Weights of a small mixture-of-experts language model, trained from scratch on English Wikipedia: 400M tokens.
Below are experts of layer 3 (counted from 0) of a mixture-of-experts language model. Rows are named router (the router's row for the expert), gate (a neuron's input weights, with its number), up (a neuron's input weights, with its number), down (a neuron's output weights, with its number) and show model dimensions 0-255. Each number is 128 + 32 x the weight over its row's rms, rounded and kept within 0 to 255. Numbers have three digits each.
After each expert's rows: "mostly gets" lists some tokens that are sent to it at least half of the time. This comes from a sample of Wikipedia text that the model never trained on.

# expert 4
router:139106106124151052066167134092121118087115088119141100168087112127122110084127099179101175145087135128126100131103087125124157120103177130102116062130165131144118119145123082120118139118108136064119145128087117144129119084124137141129162187139103151143142112129150154152080122136168135145123186159127114100169128080117105062151126140183064139124139102098126182129151136140190177104088081143152171113140078171118140103090098171140130076130136110151106124177197120092108134125120158118136122093178171125079124175170176104151167146130130064104094199113117137149203115181097147149091113174154086142150048094165130137094104173116102053071130126066095109121133118073089183058095088151102108203124104053115155163118128130162101138165113134094189185148172082134106074146124132
gate0:121123093138193140090164107107105191099071140135125138133162125167091138112119181123104183131099085063201118158123157093198074139105104096116087144137091119124098141105140096119166137150220100154096197089110161080119060133094023109099093181092111157111123078111103178127093107139177098153091160158100120135121093168126125147180113115139138141081185098109139127115149123087132138087095110161127172103128093153115066114094117175077160130122135126100122070135114134130101119154113147139097094142146140151135101098136155162157146117133133100141128125141112221165111096103160142178052121149166114184111095119107123099062138132192154174060135119083182149152132169124120117090143188106090112149166174151123116076134098171136096133088111158097133109167112157115164064110116106
up0:181143114137204130176166117122099158157067174133148117202174072158113162090086183111141174138152138179170131122100199126142135114125109105152030156149087107059119147107137119093124115170149092126110122153128159079097099137154101124127159127086131180133134133140079147177104047132123103156139136136151082112159082137118190125128120132186099166115177126124163112164141136069158125163113065165136154110156088144085119036114169167101145111079109111085101120093137171065087116154140094107105123129122122163140127097089149154105155058168141090124120070145094188147136159105078128177090128108164143144147081116165094131062124120136115183085141129116152126120117104089103077109130170100094178103203110131082094094134094161172080113156144168118125087136123116136130102139088116
down0:129109161073136197133166120127128162149109191105105105129129134140086146158138113080099155130146075104159149096169158091146078059130069127106114099085129173163108199127140078152099119125145109110100121148095127085150104119062136136135149145168141174083168093137054133119134172143132080103141099176159143122117148113194130142107118146094153103132121132107104134143137125132148120067125113116119104110136175142081071143087139177133152124136175160109104164112108092175142104090103174108096171162149061111121122071143119129143133151147076127151081072169172164151143097075172118089162130094091091188199117120128133121111168156139135084120204105173074119118114154117153095136092094208137156137123075144089167125055129093183144111125137163056181106119166187133175124129038129
mostly gets: " of which", " whom", " Racing", " | Pts", " Clay", "thlet"

# expert 1
router:084164140146164154128118135093146116078136121094089135162125148148157145156107147190149128173120191076133185071101055154119175152129074159150176102122115079143099104116124113127121116164118143111155110083037155132184095102100163117107172173089147168115116141168103156139139133118063068148131134156101103138129067085076093098174111088168114130177078100165108139115136176111190164108134145174151131113142114163098095147148094110141123108193110092142135137152175096114118152146137134136153081063141141094123087189097162143141171147131112095147095175139133138144126164180148094093048158120068164088151121089136106177151129106053169061162120069157106197101099114095109110127116088095142111211158105100125113132149151160158132176134135171120146146139099087112090110153189104
gate0:124124131150118124127089093059135100100083123088112139172067131135132093123104099116181114167175151057077143188126112132151157136088133079131164157101108100127060127071134162129123166146122210162149064188145081121127117085106130156116095087103127161149139135133120101128100192158131070159059101151170136143168100102135148142123092097157123150100116151163063102113200158125097152090095092086090171136129070101137148103104177122119129192104104160153102168119162193121177159160144106136174121085133120136085115081155130131096172114083136176086199143108149115173104081116131154157188155139142159103122119150136105161153127100162059133072097086173074105104118146080119137137070157131156186159131187147135137180150134151089108139116186144114128164124112177183160106111108145
up0:142132148146133168134150134150122134194107160180140119084131079149149167157108088138104156125159105115145119086130089130087119102177150164100105162145123198105128124159139107127096090112115088121123143088092180119098105163147102077127159136151118107112154153155154143130166047110118192071179132137102121080046147117140082167150155149119180144122183101103127155143089050138130163109168119128136093128115160195096097117084098078103100084114180122095114128118092074187103152112105127104100124129141164112126133176104187130158059149151099131091070119139110120097136164131158081148079114119117100117156180114141115083164175128122125108174168139074161150089168087176077077151222081095125092111065066136128137134084160119184164141098091108147134106140158108065119182137175076
down0:146082096125178095142123112137143134159142053148123147061170119099075079145193163145139150138166128121147170069154132153139105114163107134117141168158140114135176134141182214100105091125187159111155123136120117094096178174111094124173158103092141086160099135145141122124132173084143153148087141138090118092175123142134144194152155171097156167070099077076160096167091164142154099127153131151084170127132171143099090116119142135094082134171097106056099147157145072183127073151144165139113083145139115101103152115132149081147171155103126176148093161137172164156219145153179123157170111098127144166123075133142081099102098120070155106097106090139125158081104199141096083096100090088143118115089075150166135109145112139157141154144178108082152084176188122101106157125151185
mostly gets: "\" | ", " | +", "\" |", "VID-", "Japanese", "Population ("

# expert 8
router:155132134161152164061152122071144156070127135088121095165094154073156059111130081104140139107125114150119131106108118153142126111130124100088122091144182146127116094115168150086086123130102161122064173100103127121172139089114034083117162148098127133169117165097178155170159116142145104181159132178090062105144095123129119120144133077096145157134099080130164124102134124147150069168097133112178144129128104175129171123139079116099139079152110101127082133119127135125101124084150156149124142111134089105111156123165152085053109173147120131187064177108076170143061143135179148151066119142159109164142161121131135133187103076080129122140116099091102151196110075141077126159083048114154171148102059155152105099137137139135110153097158225071099166172146116121086080182122137
gate0:142103112079100109092139156144151128149164065161128029133107150124085101101171139111181096043154101106103185103166107118142120105119156054132107119142162103132124118129155096094176145175106133087155133086090159110127116156146150146112148113113142185091081085100173080147155121100149133105067112111104114128156134091098079126149075212142109163175128122121136078103146115128113150107113089108195116096137116143122163155113114174098138118142110174116099146039160160156100143109177145160100208096103140084051096141088135115136163112122181087152122158198141145102081089104123119088156098084103102135139099080109109171164155089107143122103102211130100146137146123162104108140168070126161102156114160091156098112102145071127157117097113193089070150206129132137120173095126125
up0:091131130180199134157118150178069111096114173127157196150085148105182153103074120099103173151102150175157031133124157173105116103154163196150125121055104120153108138107149205110144135104145099171101124157136126145123146130080076112145093144142151053139158144169123136144137101149154102147141129124119132123111141107147078112133124066165146093130108186120119131153120089161126118181167129118097130123082069132129098118114129143091104124136145088121126165133104114115126146144079083068155065148192099177175156125115109194136121123136091161124195109059141156138125146140124113116102138136109106132121070146141145110116088076154103124114190120095177091098100116123183147090117143135116152126170088075084180155168152139141066142153192090165146123039127059087167075129069125
down0:130167148159153108111140199144070145165148083155108145094119191160063102151141176168220153121097067191121147100104155119112146130122182187134098131157162168158166150102152133184104149121133158159114153128187141146072109058106149118111122103113111152132098096130107189142108194133123146139079133158141134146127085144151102093155122168158115156136179111178151136152162144141130097111078118155119083098108172118112110167101110167065078158149083070125090099139101072115145161156161120091106154162143130077076122055129128133130074127119142101185038114180111143123127124079128135182129131103142125060165110087130116089122090114178124168124087074096080171119099171145150191113163153119135171107132091123134128151116165111177104123104085196183127137099178143118115147132167128
mostly gets: " politician", " ship", " Secretary", "- Binomial", " forces", " will"

# expert 6
router:145153208154140125143169123074143061120170077109142153176095168118173054121117111181119131115108128131155132129082104149114174098106163130151098122126098114195114102153147059098151151143088171085135117122121097124135164117122083113124164165117123165142101122122144114106148187117132092111143153144124127110149111104085072067153134096156119077141106116089154151143075146138185145121100133163136100128121122157156113155145069165162119105144142060173086174144184100116164137166127158145121090094104154105059113123152158106130150164160084056103127182114126113108159116154168129142092126146144154102116125069147134096130166175102189122117112136137079157080050135110111151047115146177102086187131140048032153179157110101126096148109104124134193137193180091152133064158149124
gate0:108113065102100150158147147129089085127079139103155164093086125186136113144119084130163131118099189120179124175149115111132059164132121202186199108141166153108159098110110175139111129114121147098153087048159135153134136130145135158134177144171146141162169057142113110109097138142103168183112078110108157122069124149128100111149146048134104083160110121128110131091141177111172148108076118103103154140143148178166177149181066125114172160120109111139085178138088145149110126170179108135180084079116127107154128157177123167077102146160098170166110221089184088119132157110093143162159174142159121121157107098080059116161152116160190110117152169114150160140153065143147089167144145142186151153104105109124133132150136110137119146168132102201158127095080125104155137167153076
up0:137064121095099150167102153145060158066096102034184149107114131174116177094083087100095103129143164094168119148156172157090084124138145141201225131105150149138089159128083176124149119073115154117153121121117089084149151135140153148132139114169196136125122086115120146088125092195102101114090125173146136109131108146076089123120203102113038095140136150140116091172153160133151101162080133129112162171067203168148130158149080158147133129117147119134135196111126108163118098136164089146232115124116071147106141173151039144130141111155146154136153158133115137116150109078112146125186135098076104094159142112091091163128115178169105140155160126144159176136127102122191147119119136145173192121141140074172150164143137113128151105159133122132123145124146112096101142162098115
down0:130158144154081104121138146147097163110104119146099125112148136094098195103145079148171112094101144118152105074136094103114115127099098191222131172218128150116168085084139118089167162139133134146095110130147125091148178148126102118102125119150081068099133160144150123112114084144106126180143093081101123137153093101141130086145183134147118136093168138133080102132108146101143125113105137114116149102100094112145167131120090149137154108094149075168138123135144095168112095177155097107113147142158101135096158199098090153167153136072224188167168146178134097164120115096158123131086117126137079100140142141190078067152104141161074196190078197168172146148153118146177115122111112109146194085124164115149127047112187029126084091121124103130155080112132094160128141170124157
mostly gets: " / (", " released", " died", " played", " announced", " worked"

# expert 3
router:126163126147162105150145164116200136140116104112085115118128122144143150134068138097116103156105120117145183107135106152154121116123168094129130137134101131109138093095156193149174166158130147111111128140074197120074120103070126147051126164147145141101115161155119152187096132192096163197228086130128110081140058091117087132164095107107100140125114119063123143102074158119161131096107140157179153118056072105067097092146113164128113121113067116127073190163172144128134159122071129155171146090142152147102153139111172101132130165138087098117107088161108202091138166127143145094074179160105130098111166111147169126170107100097146107100164139110070151133114140165081139129106066127126147233130102124109146154146141104151091112157097189125121123090181109102082120136209154
gate0:085083154094148109177123164133157112084106135100141119158138095120149167127157153169174094151202094126118081039079148125099157129155117111100106086085106058093175119129144153123124120085087147161162107128064092184115127170141143125114119188149047095110123138149131096091124115149104174123064091167063091119070134104131141119147074127141123144112098161105072130127130155119099167111101156196177117176058146072102084129123140156133132174099157138093158096164139131146107097127110141137141125108099146156115069156113121139134147114120186110084079156148082091084110125205219112148123142080131095101135186090119099138180114130115117115112160108150086075143153165155124100160069141178119149189087150133117074102196119149129082130115112122110139165154063088168128091138105105
up0:137099143165172108169162175147090161095077145081151126109105133145088120088160108109149110155147123121131142076102174085109061137169104167139134141140100121111128107094181138127126120111054132114141119111130115124152126169152100096127125117118037135134128107149114153055176104120118180167086115068076122110099145194124097141158101125123161169110131139192105114069101087158118112135140120158158077155096143139133092124180184131136162127105093117070160128132130146136135104097169105122146116077116168117155134125113138142161211156141150077100045147146096121088104172137161112167125121103165145136128116136055158120205151093162115143106113137147116118201100216168166115147069152166114144104121166105126121191177193175093031112065104149124159148130103105169156093154092081
down0:074094067104132129146119177143162143150084111089177184114156107118192125119093092126182126170211101173114161157112107088163059075177095120083092145125120121150123098107155065127127106140099133109124103090175113162099179099161100104114080106176192104087075079134130056018160090124137172147156136144066116156099151172101130124134114125078101099122138128176128135152147098125107110130106086139147123180112090080069107111138147111118176103104141097115079105101102137113142112091126139090146122092114169128136173143203105173157199198108128138081154081141138166063131174096119105098148112112149153122132100113128046120165102146145110123128111080099133091127100139117134157183105132156151157137128103163116119167092110113120134142123113131136204157166085148149158072162083132
mostly gets: "/", " In ", " more", " and other", " late ", "-in"

# expert 7
router:136108181152216147124135087047099140112165116090094136105088153119109106109186136153079132168014103135106160119125099153137208100110109171111135096098122149117110111106125154159120122149076191104132151136127130133152117085102112147132179161071138149096126176167145130167113183124112148175172137170149097090168107131103116051141138147093144203125106060123139099088081161133160101148099110170144160149139115106051106173119119171168122125130107068139097142119099098113140156137135181151127099060196096047112148127138133103132121190116129101176103142106100152124160186146124171128102172142139116109117137135121155190140111120115167126141122108110128156120132072107066108135136123137121091160099073093136122147118175178188165163186125181115130196140167121065137124172157123
gate0:153091108150096102143070093132126205132109033185130102186171146099159125102133122098097183142096092154139088129171157071111160137133146141102152109112129160141144113121099121116142138071179128144142108201166130114107158231084058139119110121075133089083097173130188147097164158163107077090193090158136111055108100175127100078098147174097115121128123141065129168150127178146108140132124129150127075119131132094107128126110094132123161139126117092160115128123151149124104129113114145188122115222182114116129186103112118154136085142159143099170087084091110140108146153087106146112162102145153133166135098058180109195183120113091107163125179146160129104119107080192040170095103130120111113134109092115140109107153174130119136089155138164141121065123148134145098111123095088
up0:114110132146147203150184171094125074164105188064115172106101101106106147165109155200159055123157176081088145166130089184133105092072111110146118169194152130144115181143139132142115104159151111109162147068113163139077132108144207096151117111171089124168146092116041132143123120131136153154085152061100164168081109120117109191103145155133122108096157125185081142058109091100103124165147125088123190150163119147132119156165148081096131128147140179111139117088084126069123135148101096083130099069095165118139120125092158124126171146121103141105164192127150106143131097177191111148094112115118117134140126193131154071081125131176121092144110106131162130147136111084205097150188088172080130100146138161124175108099105144121127130118088088142165164152108141135163140144177168
down0:165096128180113159156133153150090141149128117154131099186098104132167069163101126150080081111105133134127119085089163115104180114107162079156135147148129107145158126104144090176082092115099149099159186143068128152153101169091132110189149116131116161082155093094135074133110163102114171137105132125086086080121158133075139153097134132149133122154058054093109161057136136174118156077124106032093155142125210155098096088127148094156129078114159119162125153121116091101101105126130152130109108140178103085073086093168137159111122154165140096177068102088082139112161149146168138116115104194153163141099116205131119104159124108115176069139127113066119103111101156066143063130070106154188124131142095135141096132127075131108056099099099139110107112082179167145098104100103082
mostly gets: "0", "1", "000", "2", "3", "010"

# expert 2
router:133165164088138137118161172109087158069140087100103141156100120165135132141135102159153137170102169093127156112129115158133159110114127116152147119102123110178085155070152142196123078146059164079163160104125120092118114113054110107120120163080147221178066146167167179177198159160111095161171187166145080136163081059103080099149128131138138167131056055152137122094100152118162074136110149146174122146105114128088121151171088151086134129108084085169072194131136063128109110166111124158130145084140121097091113159101127069103149141165083113143095120109100152160131203143160129134041139144107105130088123118150141137159127105084124076157118090119096144157127086097063096124126068129103118199134084132135142123110137148145101175127117169100117161126123122122103075158148136
gate0:100150108106129165090190109108094073146172189134159138123115088150140121143098085150086110106110136145080124057128113111148121135135171121095132167128125140107199139172144098163150055094140144125096079098127144128115099104088143178126030168122126200156117105092169174133130175162187085115082140051113108115095120076117131189162107114123109108119080108102163124098081162079167108187097160143120170189130097115155144141087105150100097157156118165098102151132133108047125096116113140152105094188102135146067112121106105116156099173117090127084101113117094155142138099151096167103119205177158119169132102084158134166130162096145072138125121137137084180149126140104082091132115174145094167121132173103083125171102104138096059111131101141059099066090122164112159141149172152
up0:122093158171119134142062154141156128095136106121112073114103162135085130107134164112162123106094134139174102159130139153099147154146093148168086099109131132171087119118129140076152141171117138118149131096132148167101173103128099108137169121119184111068184123198106079151106135166130161139147117194206126106098134143171079073144098156157172092116175138147110088166137095161126154108123146130121095155107160102102128138087117114126145104056145069144088061091123178173178148141130112141129161130128120101172166135125119140128128112133155085122105162145185085159140170117176086141132109151095168112113159165069136126167078195127172138135194178117132067100086080111212196137175134068167127160160092101191126133092133173208166102108132119204155151170145113122064154155100093
down0:108098105106073061119112138157179158131101114107078127150154187162050092103113159149135096163124155108179110144160103156095115122137140135115100056102128086098089129078121137133078179169158094124162188154068099122133105127102066174129146129094074174141141185174135094174110147128116178105110133179111119070185130114098158119158102066147159147117199138133116070227146092156175113101093172148155127124138129170084172122219143114106162109091099144080109119114155119148133120137152163146118128095166115136124145158152158158128138143148112119183139164129101121141110111122184114120086113142103119143129121122099089079119084167124160144147136139147102110148030135140151128170075154172119101162202082167102143071122113135113162120127063103148156141194145169142107114152175074
mostly gets: " n", " l", " \"S", " s", " p", " g"

# expert 9
router:148139088136157072136141128079131157063141074108104101201103102130175139128123139142148110145119139110126106123113146177169149117137149109152099051169151148154132126094129138134106083148101179079113199094122148107060154096101078084113108209121086167113122142153148141111138155163103126159212141161153090086131113123087099098160160130149150172081080114163120127102141247172146114109125168154165112124122035152091096125157078190086129100121131096164118119132152116116109143131088152170094128097189145081075148147125180162131098176152105171151155156119090180151126148154160173148115201179109131118105138083144179133175094109117126117122119074109114140169121094137078118113113127146138117125140089134105130139105149196176153128155089185104155212159151131115121074169127140
gate0:138070150108088156117076104123113090121114107117124052072106108144139108102115091122131092125133081116155172134166123092114255123174127088150118098199096130055063116138071058129101108145060103136083100141149100175103123139117135129144124154155189165162108137116108140125099134133180139126161152085129114190116117113149116110069132096150075093179157116119137078094134074200113094141158172145116122134078143116142225139140118151141184156133113096115146097176126178155180117101135144121155136087142127160132200183111114133148149143097135139106161171142138099129138109115077138145117140164125109057123168103140201100163207107136127120083080143127082096171093107096129099076118148116073115109116090102149157095155115144104118130149115062127133172078145127138088121121136135
up0:116167165122116149129050112156141114099145111158129114158165191136133097106137145102145132138139172154056179114115125170136156131094074056102045133126132145148050146099153120135137111155091121123122148081172145131148156116115130167120140112123133169190077174116095131128106162060156127156145126112108124095128138177136110088090103111056200207141154181077176118144112143149148076160164121080164117165136207084155180088159140056094163164123052175146171114175111149117082129157140133135152120154126093091171094172104129116130130125101109131149146077155098101136109156129126142113104154080146178130125106070079114198167140072146146092123141143085078069150099196173117094196079116108115125152106142121106162090102139158137162101157181132117126105124103158161124129145132101
down0:136133047141156106109103156150118073157151112106159092122126085173105158203137113107134134086136168124118156121134180130122181139134048121097097170105127046068117161124147169098111117169122120087130102137129114066087096190099134143149141175105167138113132142221098175160133134135136121075104132120092141088149172132076110137143145107069131111198057080109138064080093132156115156111117140155132121114099184106164144083136102097187141122097139102115075106124120188139113133172132125093142083168125087082076097189131122105150076154100154139101145147144155110159127068116152107108117124158147073187149148169111105109153159083069102158125072119143091116145151130124150123194139180116081127178119134195151138151160084103087210153130173105116093124124127115150087103170105152
mostly gets: " by", " &", " by the", " –", "ed by", "ed by the"

# expert 0
router:156173153105135112084125138072117141062104139108115143132089125108099104070154076112087059125097132126103141106144124151106137100092174135088185119140126170139116120139076169172102180119118127112149134096134110195150129080101112079043155143152126173145118080150106191154130148142159178138159157102071053130138116126100107121122177120097086151148157104122168152107091157150154077167080147082148181097094124142084167144153130123086174097095085102133132136136107100108095131091132171146089101109124129133068173175141140123125174195165086136125121186093118115156120097156195122088090176115148130157164122087116124180163089106128127130176154136119086131109134092100104141149108135111104070174118063160117120090126134090181171137150121146068209175127138122128120083240184142
gate0:146077138139113085182130130180117122126189141140066112134113047140162076141141167102081177133118139067095116071069103164115133132069170157134164143170146107126184125119119122183090173128141114075093152049141136070117188086014114129179193116122148094124134152106130097170162130107127126116173092136114117098155130143058146115093137151160114087103139101113131102156095080128131158178126122122133135112174095097110150120125117141097135181197153135103132111115168158113067152110087091126146118185063133130110099148181112075078163114139081174088150115096105084092127128132105098113066118135110157116104121085133167150108093113153117148083100140099147112136109111102130113051120113175146120148154132182142179152151080085112155148095121157164136152125127086122162153105056196
up0:066143124130185130122130146161100098093145115120059072154116118146091154114130118127189102102101082167157144141189133178128170092126075188189105183143143152150100203151104109073097072144125167117143194152131140162134113129134108127080109134172118116103131188147165140111101147108153144144119171140192170087121150090131069172199158111120125089123142170170138149191136079099165168166131158186100123120163112089072110181090200161086082153094137137103158111148161118143171196118123145171103100120149138083166103171132138152109121131083153154076107066161149115105142139158151096076115106096165161134116116098100137100111101159166143125119105168153152129092135090186124106086163175121124141113161097071156104136094140091148088111193111098193106121051117125168132128093134143
down0:132152147078133094143146211155093113146106114112132110137177152135119138060082223155208169182139168108089073090155120177147166141069142084155123111061119140177172155146102158104097110179160122119100168129116184139140147127134115082201102098156185125125077131126106125116179139124104100134095138097082148194179187121123119116100095176159124108078151146182109104171116121156167138076163083111124123143146152121101100086150183118112078098104117110114122142141066123125150143100113130110092109072184100148097132101165093139168132103117151100143136091165108126126078141132169095177179145162101210158135086111143161155069116116087106092130175092084086129130149096138096192133115106129093056144139151109141156182178122103144084175112129116160102147116109125130170161128141168
mostly gets: " species", "Scientific classification", "idae", "$", "- Phylum", "ensis"

# expert 5
router:170133123088179165105096122112129151097122164062140072151107126106170133127166113080157173140085127086130139098152066139142139126110162099168126130121175111185128143124141161172106136150077237120157156100064125099088105143109122108130147153136073198160095109143120206141169178139089157179175108127112109153122090130145077100178122131119095150127091137164182152101082187162134124124069141149117100093120098090132154105132078141089199114143122135108044161139152106137111190146139142139156159113173119083120109102192119088103144141117087125123089113121081141154158201141136155121125138144118116097119137161097136163196075111136156068143080108103070156180050127142054169121077135159114081128114058129103094120102150150195092145142118114111170130115122105147105100137127138
gate0:098137172100159144108128111113125113108139140104073105133058128151158097108104126203128113108153092107084062133173101140107147115171087055155132150104077117176118129116133099092112149145104129115091108118125112168126164073092150120143156113133182122134118142109112153149107088167140139157123122101116126097170158125147106134142140110148115164150178184164119109106137129208147092037090183100087067100056082121138165225096160083134117199162116070166081098069143116151144066110105139187111137093127088193111170055142130097152103140103090123193120072158095120102134130127165136136139087105099198125120132204115144126131123110148161114081113125131163089156114135127146103126133136072151123105102134129151128130077077153105135149061096153069097188106118109109095144068081104
up0:147105081168119138138110143091149104118116181101103193144078108106101151130089111100148180167131130091147111163132147103186167183088118123072157176078173148146156181139133137099180148131099106059145141113117144152172134106129112105102139146082150091131194103175106168089132133124070116134119093183127171114137110123110142044169109159167172079128129119124133187095120148155117126167111138119092184149179163092141078134128123120116109127085146099113114174156182167071151131156142152108119087112105078110096169128091159152124118195107187165125174125137116091173100092120147115114096198150188124096164105143137111077172152127024105102101148140116123117145094076128143086171099116118190147057112179122046147157129166113137087124100136066127076115118157091124151083122134080
down0:092108152103121115138142184172169129139105128110161099119090152159076092135125052091142153077119183105086124128173118123126099081155120121123152140082154145155118097193125155084156187128108118116159153138102177147147170094137048173164081168123139115173127073099103113120148112102124148148158104161157202168117147134120102131141122193121175143174192070121145180163077092151150163168117164170127155117094136107105132095137158146144125096159072063164109116184099100091198099115049149116145134116144166143118123077152143116092139161121147121175162099131096101161106165145118102147091116129132141095135211135135126136158137079145165088103091147155125123096105125142102126116074108083172069128100142138119160104125108116117096077112110035063129127153175053133052155130154066
mostly gets: ".", ", and", "ing", ").", "s.", "\"."